Below are experts of layer 2 (counted from 0) of a mixture-of-experts language model. Rows are named router (the router's row for the expert), gate (a neuron's input weights, with its number), up (a neuron's input weights, with its number) and show model dimensions 112-167. Each number is 200 + 40 x the weight over its row's rms, rounded and kept within 0 to 999.
After each expert's rows: "gets" lists some tokens that make up at least twice as much of what it gets as of all text. This comes from a sample of Wikipedia text that the model never trained on. Tokens count by the router's weight.

# expert 8
router,223,151,237,108,205,150,237,143,188,200,233,192,194,199,168,248,242,259,214,265,178,199,177,138,120,220,169,180,187,306,214,184,192,188,243,204,138,163,254,138,172,179,187,237,189,282,176,231,206,232,167,135,136,258,212,168
gate0,98,220,243,273,200,246,250,201,165,198,260,173,266,184,146,141,179,160,251,193,143,178,157,198,167,165,227,181,196,196,208,210,242,179,162,242,208,147,159,184,167,225,220,168,160,215,223,152,193,173,265,244,222,214,203,223
up0,256,172,216,63,225,208,152,227,204,199,156,143,182,223,237,267,192,188,176,227,288,239,224,196,221,214,192,167,190,232,182,165,139,189,189,208,151,240,193,186,232,194,169,146,241,192,229,213,228,205,165,210,193,238,165,179
gate1,254,211,204,156,192,220,203,290,143,121,184,193,132,158,155,181,294,242,131,203,153,219,158,185,244,109,183,152,235,179,178,242,191,137,176,203,156,195,237,182,158,103,148,157,193,151,194,208,166,206,178,221,214,139,190,141
up1,146,216,184,282,171,226,150,171,298,246,177,196,150,193,214,217,146,133,254,199,217,165,241,171,177,241,210,260,127,181,238,223,186,207,225,197,132,210,158,220,217,301,119,199,129,269,139,210,193,225,265,237,233,287,195,246
gate2,166,233,122,194,150,219,180,202,204,240,170,225,208,205,168,220,206,182,256,288,207,200,158,263,270,240,227,178,200,230,218,226,229,245,233,234,209,230,188,165,204,218,194,253,202,194,275,276,195,247,128,175,118,276,234,158
up2,200,207,114,218,173,182,214,191,193,241,219,257,193,223,171,267,236,209,256,259,189,229,131,222,266,191,222,204,182,201,179,204,233,234,196,226,194,266,192,182,176,231,217,242,209,155,262,261,242,222,89,182,163,226,226,173
gate3,156,243,130,185,187,247,259,200,143,188,247,187,168,237,234,215,183,207,192,185,266,179,209,197,209,181,285,172,225,211,209,231,221,206,145,136,209,166,180,223,204,192,118,202,237,119,149,181,232,205,264,153,185,199,198,250
up3,212,189,246,212,213,183,181,207,229,247,188,233,245,232,144,164,246,246,197,187,126,224,146,168,193,165,132,217,174,193,199,182,180,211,232,227,176,151,197,220,223,188,225,168,214,230,262,136,234,126,141,224,214,160,202,126
gate4,162,210,236,215,145,230,172,136,196,190,145,187,226,172,221,188,131,170,236,153,207,229,195,201,174,205,209,143,152,220,118,222,235,151,243,241,218,235,173,165,204,161,171,165,172,166,250,270,256,99,237,133,167,212,145,217
up4,146,225,310,229,155,261,120,119,188,254,118,220,264,195,234,215,106,126,228,170,224,209,217,175,192,237,204,98,170,285,116,213,193,184,191,210,250,231,182,164,170,180,210,160,206,190,217,203,249,136,224,186,198,233,142,173
gate5,249,221,208,204,138,188,174,196,159,204,166,153,190,249,192,239,183,209,203,241,166,138,202,204,280,200,208,229,148,173,141,149,263,177,177,240,272,192,180,203,203,145,253,211,180,223,220,172,238,210,157,237,217,192,129,210
up5,175,244,163,159,200,203,163,210,162,232,256,169,128,204,208,227,190,252,167,205,208,186,64,160,255,143,167,245,213,150,151,129,230,112,217,242,218,239,196,227,189,145,226,201,194,180,236,248,200,149,251,213,186,144,207,170
gets: ",", " |", "s,", "e,", "a,", ";"

# expert 4
router,252,205,187,205,201,204,239,170,160,151,197,237,187,235,179,215,174,186,228,190,189,270,206,276,189,223,303,219,243,198,183,227,251,235,189,195,243,161,209,186,202,165,183,184,239,218,210,233,220,154,170,189,221,186,222,236
gate9,196,157,158,256,183,175,205,149,181,160,187,208,241,243,148,170,167,234,133,250,225,202,257,211,204,142,236,244,293,169,216,209,230,193,255,150,188,212,144,200,218,259,201,90,183,194,220,226,237,241,278,213,194,236,282,247
up9,208,270,206,162,218,182,156,213,178,246,228,215,177,208,208,228,232,138,172,193,241,162,147,223,183,266,129,240,89,260,178,265,141,250,206,233,191,200,307,128,213,129,234,259,235,235,226,118,167,212,140,236,185,223,168,268
gate10,206,201,237,180,140,192,250,166,233,172,181,246,224,185,218,163,258,198,204,298,214,181,221,222,203,221,183,164,229,171,204,203,163,166,230,241,213,181,174,225,177,176,134,136,147,256,167,184,229,169,281,173,154,160,152,235
up10,220,207,156,228,249,195,145,222,128,244,207,157,145,210,196,237,130,197,172,113,187,196,207,193,185,189,223,236,183,242,227,194,235,258,182,153,189,219,246,207,235,245,239,277,260,162,229,211,209,210,157,222,212,243,240,182
gate11,166,205,191,263,155,207,177,241,213,200,179,112,223,257,183,172,185,164,190,110,156,178,185,273,242,193,200,210,251,174,236,242,230,184,184,189,236,207,253,207,232,214,215,257,147,228,265,185,169,162,178,161,134,201,270,206
up11,201,211,181,235,191,213,162,246,187,208,185,175,209,263,178,182,194,174,190,123,202,202,194,289,241,189,167,208,230,154,214,217,258,155,159,213,217,191,234,201,260,107,232,206,189,215,212,162,190,167,198,189,124,235,273,222
gate12,264,231,203,198,257,231,137,153,236,200,226,252,233,133,182,179,148,216,267,140,232,209,108,175,258,193,210,260,235,167,182,240,186,209,199,178,195,289,144,259,232,209,152,174,213,177,277,238,168,213,126,124,196,157,241,150
up12,275,268,204,183,125,300,187,242,205,199,215,161,242,203,104,244,148,176,253,129,217,252,177,91,243,274,164,291,248,242,131,227,171,216,217,111,214,263,141,227,175,148,196,257,188,233,209,196,163,219,198,153,169,124,198,145
gate13,238,210,243,208,185,245,147,167,267,191,194,216,246,248,255,238,210,250,214,157,253,147,191,197,217,186,273,282,279,215,221,246,155,122,172,185,198,236,239,243,190,280,204,170,234,163,232,206,208,278,239,118,285,159,220,190
up13,199,182,168,191,268,196,223,242,133,199,237,199,98,167,224,200,187,233,250,169,145,231,212,180,185,230,246,86,181,175,171,162,212,261,250,227,221,132,212,187,217,193,136,192,207,156,208,141,209,162,161,235,152,191,213,265
gate14,200,210,211,241,249,208,176,195,212,240,153,220,200,147,255,224,237,270,149,210,185,237,195,227,178,221,206,228,225,263,155,193,195,142,204,210,163,211,223,192,278,202,185,200,168,177,188,182,221,254,230,207,160,226,213,231
up14,196,203,182,202,195,205,203,130,259,253,137,206,171,122,257,225,211,207,188,224,230,198,202,236,136,207,231,221,215,253,178,183,206,157,221,213,213,189,232,173,195,182,209,142,146,216,155,203,242,238,234,235,122,190,203,210
gets: "\n", " was", " is", " as", " were", " a"

# expert 5
router,171,180,209,138,276,204,147,192,202,188,190,180,143,196,188,196,209,191,168,207,222,179,254,283,232,178,220,217,119,171,207,216,179,232,199,200,225,262,194,306,203,219,152,155,207,202,235,150,178,131,198,161,176,159,181,150
gate9,215,179,238,221,330,164,192,145,228,214,214,217,150,168,224,180,225,277,277,239,209,154,206,234,242,208,198,138,175,160,177,202,166,231,161,209,142,203,191,270,217,249,148,184,182,235,183,178,269,181,189,207,176,209,177,205
up9,198,206,259,137,173,222,222,197,189,190,223,346,198,208,204,258,216,201,175,210,164,242,155,175,180,231,197,251,243,201,209,216,199,211,188,239,210,182,182,173,203,244,249,214,171,144,157,217,130,167,254,270,147,158,220,240
gate10,235,238,229,225,191,208,230,255,259,188,181,179,176,249,208,198,232,228,214,186,159,284,232,189,186,189,232,144,217,174,202,186,190,171,97,183,147,214,183,205,228,199,263,202,227,214,173,158,232,156,196,273,218,183,166,209
up10,215,241,183,190,266,199,180,185,243,188,220,172,172,238,231,282,231,158,210,191,221,216,178,190,202,141,193,202,122,194,186,231,200,165,204,203,164,171,147,176,150,172,180,187,226,85,209,203,192,172,216,279,195,193,134,230
gate11,148,186,137,176,242,221,224,144,210,260,207,298,265,272,175,193,224,208,197,311,238,243,174,188,159,119,197,226,236,224,110,160,214,203,175,244,258,184,247,184,179,268,214,186,210,198,172,210,201,273,239,98,150,156,168,161
up11,258,274,251,244,190,222,168,225,208,153,186,134,169,163,228,171,154,203,174,56,137,123,235,243,199,255,197,165,145,137,223,215,139,146,186,141,219,231,221,135,169,133,229,206,166,219,170,141,227,151,230,230,201,215,168,220
gate12,189,271,255,246,218,283,250,153,159,201,173,189,187,150,200,173,293,201,199,158,218,197,234,178,166,244,232,366,165,243,242,208,204,247,145,213,221,274,254,171,173,145,238,163,171,248,180,186,181,205,254,244,236,246,228,197
up12,173,164,226,189,264,249,251,235,170,187,289,232,206,141,201,180,272,214,259,153,204,189,194,177,194,198,164,240,183,193,178,211,237,232,209,274,192,187,139,236,105,187,230,190,84,213,181,225,252,189,216,236,195,177,187,291
gate13,133,152,130,253,204,159,237,237,215,214,290,248,197,185,200,222,226,167,232,219,185,250,134,128,223,172,200,250,146,136,227,203,217,180,129,249,197,207,329,167,177,181,221,226,183,310,254,229,204,265,189,156,233,181,223,253
up13,203,155,173,184,215,223,150,220,117,166,138,172,154,197,218,160,245,197,175,159,253,160,194,217,252,176,240,227,248,256,179,205,163,196,225,114,221,146,200,189,272,186,193,220,224,166,147,235,155,192,224,292,188,202,213,189
gate14,310,234,196,232,96,200,167,112,150,201,162,247,210,197,152,225,268,175,176,138,175,189,281,159,249,153,172,191,179,204,208,200,223,210,221,147,196,220,172,144,150,190,197,217,239,192,189,163,201,180,167,245,261,166,210,211
up14,272,207,166,210,115,176,170,117,146,180,209,224,188,163,193,238,221,212,194,135,188,163,277,153,207,179,183,202,123,178,172,230,244,279,194,118,258,171,162,142,107,187,230,220,215,242,196,171,176,180,213,253,231,201,200,191
gets: ".", "s.", "is", "es.", ").", "in"

# expert 3
router,212,163,162,182,203,212,91,249,169,188,210,146,245,180,190,204,249,226,211,180,154,137,81,240,222,248,208,260,222,166,185,206,195,185,206,275,245,170,205,241,190,181,226,202,185,219,177,202,227,242,243,223,235,147,252,208
gate0,245,154,236,115,257,229,184,195,174,247,161,161,237,241,116,229,271,211,305,231,278,194,222,239,145,161,245,168,179,189,193,164,179,147,109,146,161,256,157,248,237,176,201,247,139,211,226,176,128,157,186,175,161,77,186,189
up0,168,248,203,226,156,290,234,177,202,249,178,242,217,184,227,207,139,192,129,151,219,219,131,142,244,216,150,145,126,234,260,195,173,217,219,220,245,169,200,219,111,261,214,201,197,205,176,230,249,303,251,287,248,226,195,236
gate1,139,151,219,247,299,162,134,300,172,263,214,163,170,244,202,182,219,219,241,258,239,236,232,212,118,196,211,199,199,199,211,274,147,134,226,174,171,161,180,224,224,192,221,194,164,159,262,185,305,166,213,231,258,229,220,206
up1,208,242,228,133,157,205,225,243,246,113,197,179,199,184,165,161,235,241,204,95,189,102,166,245,156,228,236,186,172,185,208,139,215,239,192,213,167,219,232,208,201,252,188,272,180,297,227,238,170,210,212,242,214,184,205,239
gate2,203,160,190,182,310,197,209,184,218,142,216,191,235,188,154,277,187,210,249,216,190,235,250,167,174,148,211,214,223,233,228,107,204,262,186,174,158,220,186,163,211,236,155,180,139,181,257,213,255,181,225,219,257,225,188,217
up2,145,275,213,233,111,215,167,218,191,223,211,229,179,230,248,125,197,206,162,204,204,199,185,235,243,270,188,184,194,154,180,243,182,152,227,235,239,194,222,216,206,183,186,168,251,205,137,135,205,167,158,196,165,204,196,148
gate3,113,210,176,157,233,122,288,228,279,160,282,241,234,243,150,227,254,159,166,214,215,254,195,210,176,238,155,262,214,211,168,210,248,206,117,156,203,226,261,216,184,191,237,207,257,252,130,230,199,174,172,240,224,158,200,177
up3,201,198,205,118,251,201,184,230,205,213,195,223,156,164,210,203,241,89,174,174,228,187,204,233,205,252,204,217,221,255,178,283,194,215,136,114,207,146,274,162,227,244,175,217,213,205,205,193,166,176,200,195,233,131,246,150
gate4,140,150,107,222,147,179,189,202,231,129,214,149,219,207,166,210,197,185,180,186,173,257,211,248,150,257,189,171,80,196,249,171,209,159,241,224,232,139,160,287,133,265,148,211,247,146,233,160,160,199,138,227,164,219,250,181
up4,208,169,162,241,170,200,189,150,178,157,224,225,157,228,170,119,205,161,197,197,165,239,212,279,108,213,179,206,138,167,229,196,95,178,268,237,202,173,190,247,190,251,177,196,223,174,214,185,212,214,99,172,139,169,233,124
gate5,191,155,206,254,103,176,169,200,246,187,212,167,198,175,255,175,206,207,197,222,211,210,165,231,151,198,185,197,210,183,170,146,224,213,230,177,207,165,191,242,236,220,208,195,112,234,173,161,279,257,142,257,208,225,170,282
up5,239,146,306,228,131,156,187,186,214,182,187,178,179,142,234,209,247,155,186,212,185,135,166,232,126,208,203,228,191,167,101,126,188,204,234,197,206,164,212,199,198,182,210,170,157,229,133,193,243,236,225,217,206,251,161,247
gets: " and", " of", " or", "/", ",", " &"

# expert 7
router,162,153,193,232,179,224,200,144,217,192,160,112,203,201,233,293,150,221,131,229,195,181,212,162,227,138,153,224,130,199,165,208,147,244,172,108,216,193,107,226,250,214,276,176,185,212,149,148,210,197,200,197,231,262,202,244
gate0,160,159,174,139,210,242,213,194,257,216,217,172,201,128,141,165,200,237,250,186,267,243,240,183,194,203,172,229,144,206,187,229,232,147,126,200,258,210,242,159,166,244,185,171,230,209,159,230,152,224,200,184,238,163,181,117
up0,175,223,183,146,156,150,273,151,222,251,213,205,271,216,123,229,231,200,280,187,229,288,216,151,217,214,202,203,210,163,183,160,175,199,110,94,212,219,205,200,182,213,203,205,257,189,157,196,214,273,204,208,233,139,221,242
gate1,177,177,160,190,128,197,188,172,252,261,205,181,187,263,248,157,228,270,194,262,187,215,201,226,221,212,216,212,200,228,177,246,251,235,213,244,221,230,174,238,224,175,230,216,248,172,208,163,152,234,259,93,180,201,163,175
up1,189,198,218,169,283,190,210,183,174,157,223,255,193,131,149,254,189,208,206,135,199,179,218,184,176,199,175,237,178,167,226,180,176,170,217,207,180,157,207,134,206,202,171,170,195,191,239,221,263,109,160,266,246,239,277,203
gate2,168,271,152,109,106,234,189,147,125,218,209,232,172,255,138,205,224,217,189,264,171,231,185,177,218,154,165,206,272,200,174,218,195,206,240,236,203,199,170,271,234,188,201,215,220,164,167,213,169,222,180,165,145,205,215,211
up2,189,213,226,178,141,203,206,228,179,224,269,212,201,220,146,290,222,140,244,236,146,265,145,212,196,165,181,214,235,255,229,206,183,200,200,179,226,193,181,197,163,181,219,178,179,178,169,186,234,178,181,175,197,209,189,203
gate3,235,246,200,171,188,241,161,141,192,152,198,212,256,185,272,250,169,116,205,209,199,169,207,167,216,205,220,179,152,202,191,214,217,237,275,243,220,105,179,167,130,205,299,183,177,230,234,162,146,168,171,170,206,178,204,257
up3,211,256,216,175,129,166,140,185,211,168,224,178,239,193,255,246,158,179,139,145,235,239,116,208,198,191,151,188,231,212,119,139,219,175,223,154,246,211,184,229,178,240,249,203,165,189,191,223,193,205,212,198,185,238,136,198
gate4,215,183,210,118,168,169,209,184,173,219,223,152,181,215,202,178,278,219,233,178,219,178,164,236,194,205,198,227,191,234,154,207,319,225,197,279,109,189,231,169,217,220,255,205,244,154,241,144,210,190,279,190,160,152,191,215
up4,209,177,210,218,209,149,196,168,234,265,181,130,142,181,176,115,246,212,174,181,264,145,220,164,203,249,215,254,195,191,190,182,281,274,229,205,154,164,181,217,238,255,263,187,229,188,205,98,261,216,274,170,218,125,198,238
gate5,259,205,188,187,156,245,138,149,191,178,184,190,203,153,313,193,227,229,176,176,208,226,230,182,202,165,239,131,258,163,151,278,215,204,262,182,242,180,210,198,182,247,139,200,201,181,245,146,181,215,231,206,244,223,288,229
up5,226,189,200,215,174,229,191,168,210,161,128,182,162,147,295,204,203,222,168,225,234,139,235,145,229,158,164,196,228,169,130,203,247,266,208,170,239,225,180,147,245,213,204,243,196,206,247,197,160,209,220,216,227,197,220,239
gets: " the", " he", " it", " He", " that", " which"

# expert 13
router,270,170,189,254,181,201,176,222,113,198,216,297,200,245,219,254,127,127,158,245,212,174,178,198,108,190,258,178,250,169,167,172,209,234,221,196,155,244,232,202,182,225,143,180,190,164,168,120,183,175,214,219,176,153,228,289
gate0,237,200,265,103,273,264,321,164,312,221,221,188,191,226,221,221,167,177,172,129,112,170,133,217,202,244,205,145,170,290,203,243,227,125,217,163,143,173,184,135,227,179,282,234,187,150,226,224,232,151,192,229,225,207,219,222
up0,186,181,181,223,138,157,158,250,148,166,188,218,175,152,188,218,244,200,191,249,228,246,235,210,193,172,252,259,213,154,184,208,225,151,158,200,268,180,170,242,224,201,156,235,141,241,160,167,161,190,213,178,193,182,194,150
gate1,190,185,190,225,219,229,174,197,129,200,178,271,144,173,120,200,267,220,227,243,171,199,186,187,212,143,223,157,255,246,207,227,251,162,221,110,246,182,187,228,166,187,159,258,138,254,119,206,205,204,249,123,199,156,223,145
up1,158,234,159,190,196,183,191,302,198,289,188,137,185,188,319,195,239,153,198,186,205,226,164,213,110,190,178,245,201,107,181,200,190,188,234,167,266,232,245,152,205,188,207,243,179,267,148,167,233,146,173,212,228,205,178,101
gate2,228,232,186,117,255,169,184,187,230,229,254,155,229,212,272,201,193,172,202,173,161,179,196,199,151,230,180,239,200,190,183,250,173,190,198,211,206,230,273,170,147,236,272,122,211,90,189,186,221,204,186,167,169,198,195,174
up2,191,214,225,193,268,173,202,196,222,211,253,234,208,158,238,213,209,227,219,193,194,192,207,207,143,271,178,224,233,136,213,176,207,226,173,221,257,174,212,215,135,203,277,143,259,108,204,208,211,138,233,243,211,202,205,180
gate3,223,154,248,197,176,152,241,173,298,206,251,191,198,230,163,171,204,247,190,171,178,185,208,199,178,222,220,236,199,242,277,161,192,166,184,215,181,228,196,180,271,173,187,223,214,168,180,216,143,169,231,234,109,208,249,220
up3,223,256,212,162,183,241,190,135,126,219,211,259,197,150,197,266,172,190,173,246,202,212,155,199,159,235,184,188,160,143,209,250,247,189,245,151,230,203,204,222,120,249,215,178,180,251,151,205,265,205,203,183,297,157,163,166
gate4,126,213,181,261,205,196,309,163,184,218,164,215,209,114,176,127,273,183,252,260,225,253,177,189,245,263,145,178,229,174,238,122,224,239,176,89,167,187,226,207,227,232,150,232,237,241,174,134,191,211,221,220,238,151,241,251
up4,269,199,258,189,197,221,188,211,177,243,178,134,211,217,202,227,152,206,215,179,153,220,185,193,295,178,253,204,138,236,165,269,214,177,253,303,159,232,188,227,162,206,276,215,186,173,274,205,204,212,166,214,175,230,213,147
gate5,208,174,190,263,158,220,188,164,181,281,184,208,261,239,256,125,213,152,202,210,178,192,204,150,158,193,230,185,240,236,257,186,242,283,230,206,191,187,157,222,226,229,194,245,310,170,174,191,177,244,201,184,206,213,186,207
up5,257,143,198,206,117,203,216,216,204,309,220,228,171,231,169,187,235,166,225,265,127,192,187,191,184,217,225,247,128,193,245,183,175,242,255,185,171,226,136,198,237,173,243,227,252,201,247,205,175,179,180,161,226,210,211,241
gets: " to", " ", " for", " of", "m", " be"

# expert 15
router,231,258,159,303,246,191,226,249,235,276,235,182,196,187,266,149,125,181,184,189,194,198,214,193,215,199,133,174,227,198,276,183,202,239,198,249,201,184,211,221,227,172,151,255,221,273,159,210,223,175,210,239,223,212,224,189
gate0,236,252,264,189,159,245,306,199,224,188,215,228,144,115,243,274,217,146,193,208,301,285,190,176,164,208,233,164,218,198,201,221,213,125,214,213,158,246,175,233,224,170,246,203,215,153,201,142,179,223,154,242,214,211,211,225
up0,221,130,181,148,184,237,272,183,224,181,144,186,126,147,198,255,188,216,194,230,242,238,182,150,168,168,316,212,227,177,219,178,132,152,212,259,170,297,149,223,241,187,215,232,156,202,195,227,150,197,206,175,189,184,215,140
gate1,181,194,239,266,246,194,256,187,258,211,208,261,250,268,138,239,144,146,181,174,254,155,78,193,192,190,234,133,195,208,208,167,234,149,123,171,259,197,148,232,218,202,214,175,158,192,205,188,209,277,145,197,191,175,249,148
up1,165,219,178,226,150,215,155,216,156,223,159,164,127,185,230,190,234,192,212,203,168,271,244,208,223,254,218,225,171,202,130,225,197,194,272,131,155,164,202,210,225,186,222,175,270,169,201,200,228,158,203,137,180,171,179,204
gate2,214,228,208,181,204,207,190,143,228,232,267,237,253,198,150,260,146,183,209,171,237,206,153,252,209,259,218,206,297,188,216,195,190,204,181,179,267,220,238,167,185,198,152,188,182,161,241,182,176,225,223,190,222,121,237,208
up2,246,233,222,202,226,219,229,156,185,231,201,263,174,220,155,299,162,173,180,172,238,268,142,188,222,229,270,269,225,206,166,187,224,206,236,296,214,163,299,179,175,201,204,208,270,178,186,192,167,201,164,163,237,260,262,223
gate3,235,135,210,205,213,192,183,176,188,171,151,209,273,170,286,243,178,207,209,120,165,210,281,236,286,211,276,303,241,191,218,207,176,132,202,209,222,187,170,253,132,148,137,212,184,177,218,187,178,204,160,252,230,247,184,199
up3,202,258,236,163,234,212,242,212,224,200,213,190,143,200,117,174,211,216,167,210,249,205,117,174,151,196,133,145,184,231,184,225,193,260,219,217,197,252,209,143,188,216,273,221,247,214,230,152,223,192,227,157,200,183,203,185
gate4,221,229,160,244,216,167,112,152,241,196,193,263,229,177,235,200,222,200,125,121,195,147,215,197,148,241,231,152,201,254,237,167,217,222,203,206,168,139,216,167,218,149,196,184,203,270,271,152,190,220,208,143,238,220,174,179
up4,177,141,212,134,196,197,259,259,129,192,224,172,87,226,179,216,211,243,246,157,188,259,119,211,176,188,207,186,195,186,123,234,162,181,171,208,217,283,151,189,187,254,151,188,220,211,170,253,265,193,171,230,168,189,192,191
gate5,202,203,147,174,243,212,236,241,275,240,199,189,188,268,190,181,161,201,253,159,318,180,290,239,274,178,199,242,117,164,228,235,199,215,155,241,168,272,184,203,211,234,121,200,170,212,230,215,148,179,146,142,137,243,260,186
up5,229,182,160,167,127,111,219,247,207,205,182,202,186,273,234,179,157,177,215,166,232,198,266,179,245,182,281,144,130,212,186,173,238,211,136,230,211,222,238,134,259,176,188,246,193,206,194,206,200,178,213,180,291,193,240,149
gets: " the", " a", " his", "'s", " The", " an"

# expert 12
router,177,174,231,135,196,252,252,184,175,184,270,175,222,235,128,189,246,230,249,154,226,269,213,235,191,173,168,185,235,195,218,221,147,227,145,181,218,108,240,257,241,213,231,162,212,259,179,171,233,260,210,191,138,258,176,173
gate9,173,140,258,192,241,126,195,219,132,171,276,264,259,128,148,178,194,229,196,180,237,223,197,169,151,233,172,230,167,159,218,145,163,122,165,209,270,225,135,249,196,205,189,146,163,223,138,249,222,207,253,253,196,196,259,247
up9,216,232,121,203,131,258,242,156,275,232,156,150,167,241,236,200,200,172,171,225,191,171,232,237,251,187,221,169,248,247,190,237,216,278,236,230,137,153,262,137,218,207,217,254,235,197,262,122,185,218,126,128,188,200,148,169
gate10,247,216,139,179,186,243,261,225,175,223,177,231,130,229,216,157,228,223,220,207,179,210,256,164,223,222,273,243,174,161,227,179,239,201,218,174,231,246,198,182,202,169,197,208,214,161,254,153,142,260,281,159,145,263,146,180
up10,219,194,206,274,194,159,211,227,129,158,194,254,212,144,141,137,193,236,166,183,193,166,211,220,202,166,219,235,184,191,209,158,145,200,210,153,156,294,253,231,190,245,228,195,172,174,216,186,183,201,202,140,141,249,185,172
gate11,200,179,236,234,152,261,176,217,140,152,129,178,227,204,175,201,213,231,154,159,139,156,176,146,242,144,182,172,199,154,186,253,225,208,201,256,209,199,284,225,141,248,224,197,209,193,279,220,155,163,199,182,172,281,218,256
up11,275,197,261,159,174,293,271,150,164,106,200,253,273,192,251,178,198,160,153,211,173,124,150,206,232,180,178,251,136,200,201,276,246,215,185,276,166,223,223,221,127,184,211,184,185,133,252,169,188,211,224,194,138,276,189,234
gate12,225,156,230,235,195,177,215,171,170,277,240,193,187,182,184,134,227,196,176,185,203,181,229,255,188,222,207,164,203,208,177,144,282,207,210,139,211,209,165,229,171,154,207,200,293,279,264,293,272,226,226,242,201,269,125,238
up12,146,221,183,250,205,233,202,197,248,150,201,165,199,213,160,272,185,197,231,204,205,186,185,135,165,171,211,204,241,233,179,231,207,222,206,204,217,183,194,200,192,330,178,189,139,155,147,93,165,159,209,257,222,218,180,199
gate13,234,192,154,228,142,182,141,166,178,137,196,199,198,194,160,84,177,205,190,172,228,153,223,192,186,176,205,255,193,206,202,154,239,156,198,193,195,221,163,170,163,255,233,212,231,183,167,238,179,212,234,167,211,204,236,224
up13,265,218,159,223,138,161,140,169,198,157,193,193,203,195,158,88,164,227,202,173,239,128,248,188,187,195,237,209,158,217,227,128,206,125,199,200,186,234,123,199,140,227,212,238,259,218,173,200,176,222,197,182,218,200,243,203
gate14,213,177,240,254,202,158,209,200,195,187,184,215,145,197,150,192,254,197,205,246,194,186,173,152,177,187,245,180,150,237,247,216,223,173,192,233,171,221,242,238,274,169,215,125,184,170,182,146,174,175,278,258,232,209,177,207
up14,193,159,224,227,227,233,230,190,226,236,176,178,169,245,171,215,298,204,152,254,172,194,193,146,176,168,184,173,172,225,237,218,228,169,255,251,232,192,193,275,235,173,237,150,144,170,215,212,176,138,251,278,254,249,204,194
gets: " |", "|", ":", "-", ";", " ("

# expert 6
router,236,243,203,162,206,207,177,198,204,216,218,243,204,145,194,179,131,180,189,173,250,200,132,133,197,149,126,182,201,142,240,197,218,134,178,113,248,142,282,260,182,247,212,217,173,124,195,195,213,185,215,165,244,202,205,199
gate9,219,227,157,173,227,213,228,209,177,162,180,197,239,158,265,154,236,199,220,181,180,226,130,161,218,190,244,181,227,294,234,134,289,162,192,157,153,184,198,227,216,164,201,231,176,210,191,192,163,214,203,242,191,188,177,163
up9,185,178,166,183,241,178,145,179,191,180,132,209,215,127,187,198,272,213,187,221,210,242,174,150,172,159,225,91,229,252,219,64,228,110,166,86,166,195,240,249,215,265,259,165,200,228,186,183,172,142,235,194,247,185,146,224
gate10,156,299,246,164,203,237,264,224,253,108,210,123,216,229,117,265,119,225,176,172,208,233,200,188,160,188,200,195,214,114,188,186,173,195,274,205,214,212,189,231,244,211,201,133,187,192,141,234,254,156,188,223,213,185,286,209
up10,219,70,182,224,198,170,137,153,130,250,172,263,169,190,274,179,276,204,211,224,216,142,184,207,229,218,188,231,211,262,192,173,224,171,158,188,192,198,182,212,134,179,186,233,180,220,225,169,144,217,174,183,214,222,140,196
gate11,216,202,242,269,133,240,111,169,143,217,177,238,236,207,156,179,180,150,173,201,234,179,159,148,203,255,232,176,165,206,254,102,224,225,181,171,146,244,190,225,222,208,253,223,194,219,159,145,120,223,227,187,202,237,148,195
up11,184,176,179,285,168,246,169,182,168,218,193,223,162,142,205,226,173,168,243,176,240,240,189,207,232,232,153,177,191,238,186,208,201,116,148,196,176,155,165,200,247,184,179,164,165,175,157,135,236,192,200,265,217,190,244,241
gate12,217,187,187,202,231,242,179,146,242,213,203,184,165,297,222,201,130,147,204,205,170,195,217,247,239,275,202,201,202,189,223,171,202,215,175,176,222,242,208,197,215,277,201,203,186,192,130,269,237,292,213,237,223,264,130,249
up12,191,194,181,219,209,169,170,210,164,183,149,192,236,227,189,179,173,213,235,193,167,178,236,176,233,193,188,212,297,234,204,241,227,176,178,165,203,203,221,195,180,167,223,246,228,194,253,164,244,243,164,182,155,237,261,121
gate13,212,210,260,153,169,215,254,172,174,179,218,198,193,163,209,207,222,260,247,190,232,169,187,237,174,229,139,254,194,99,197,231,191,173,219,207,238,134,185,221,185,232,244,216,157,197,289,195,267,266,156,235,275,201,150,179
up13,212,248,305,194,199,133,284,235,303,194,159,230,166,219,259,205,244,233,244,143,221,195,156,216,234,146,164,209,217,130,199,205,218,217,215,205,231,164,210,204,264,175,202,169,205,202,192,166,227,195,263,189,179,192,198,200
gate14,134,211,215,191,135,177,285,270,107,235,164,218,200,208,218,143,191,139,268,256,90,155,141,235,191,254,178,185,207,122,215,164,245,226,211,132,311,206,193,172,191,195,189,233,247,174,190,171,179,196,218,158,161,242,210,234
up14,179,144,226,178,152,170,283,274,145,240,234,219,216,223,195,158,204,160,202,277,122,213,198,262,150,215,178,205,196,190,173,155,214,228,251,153,200,101,176,223,280,196,200,144,265,276,166,122,165,211,169,195,147,261,175,261
gets: " in", " of", " on", " for", " to", " with"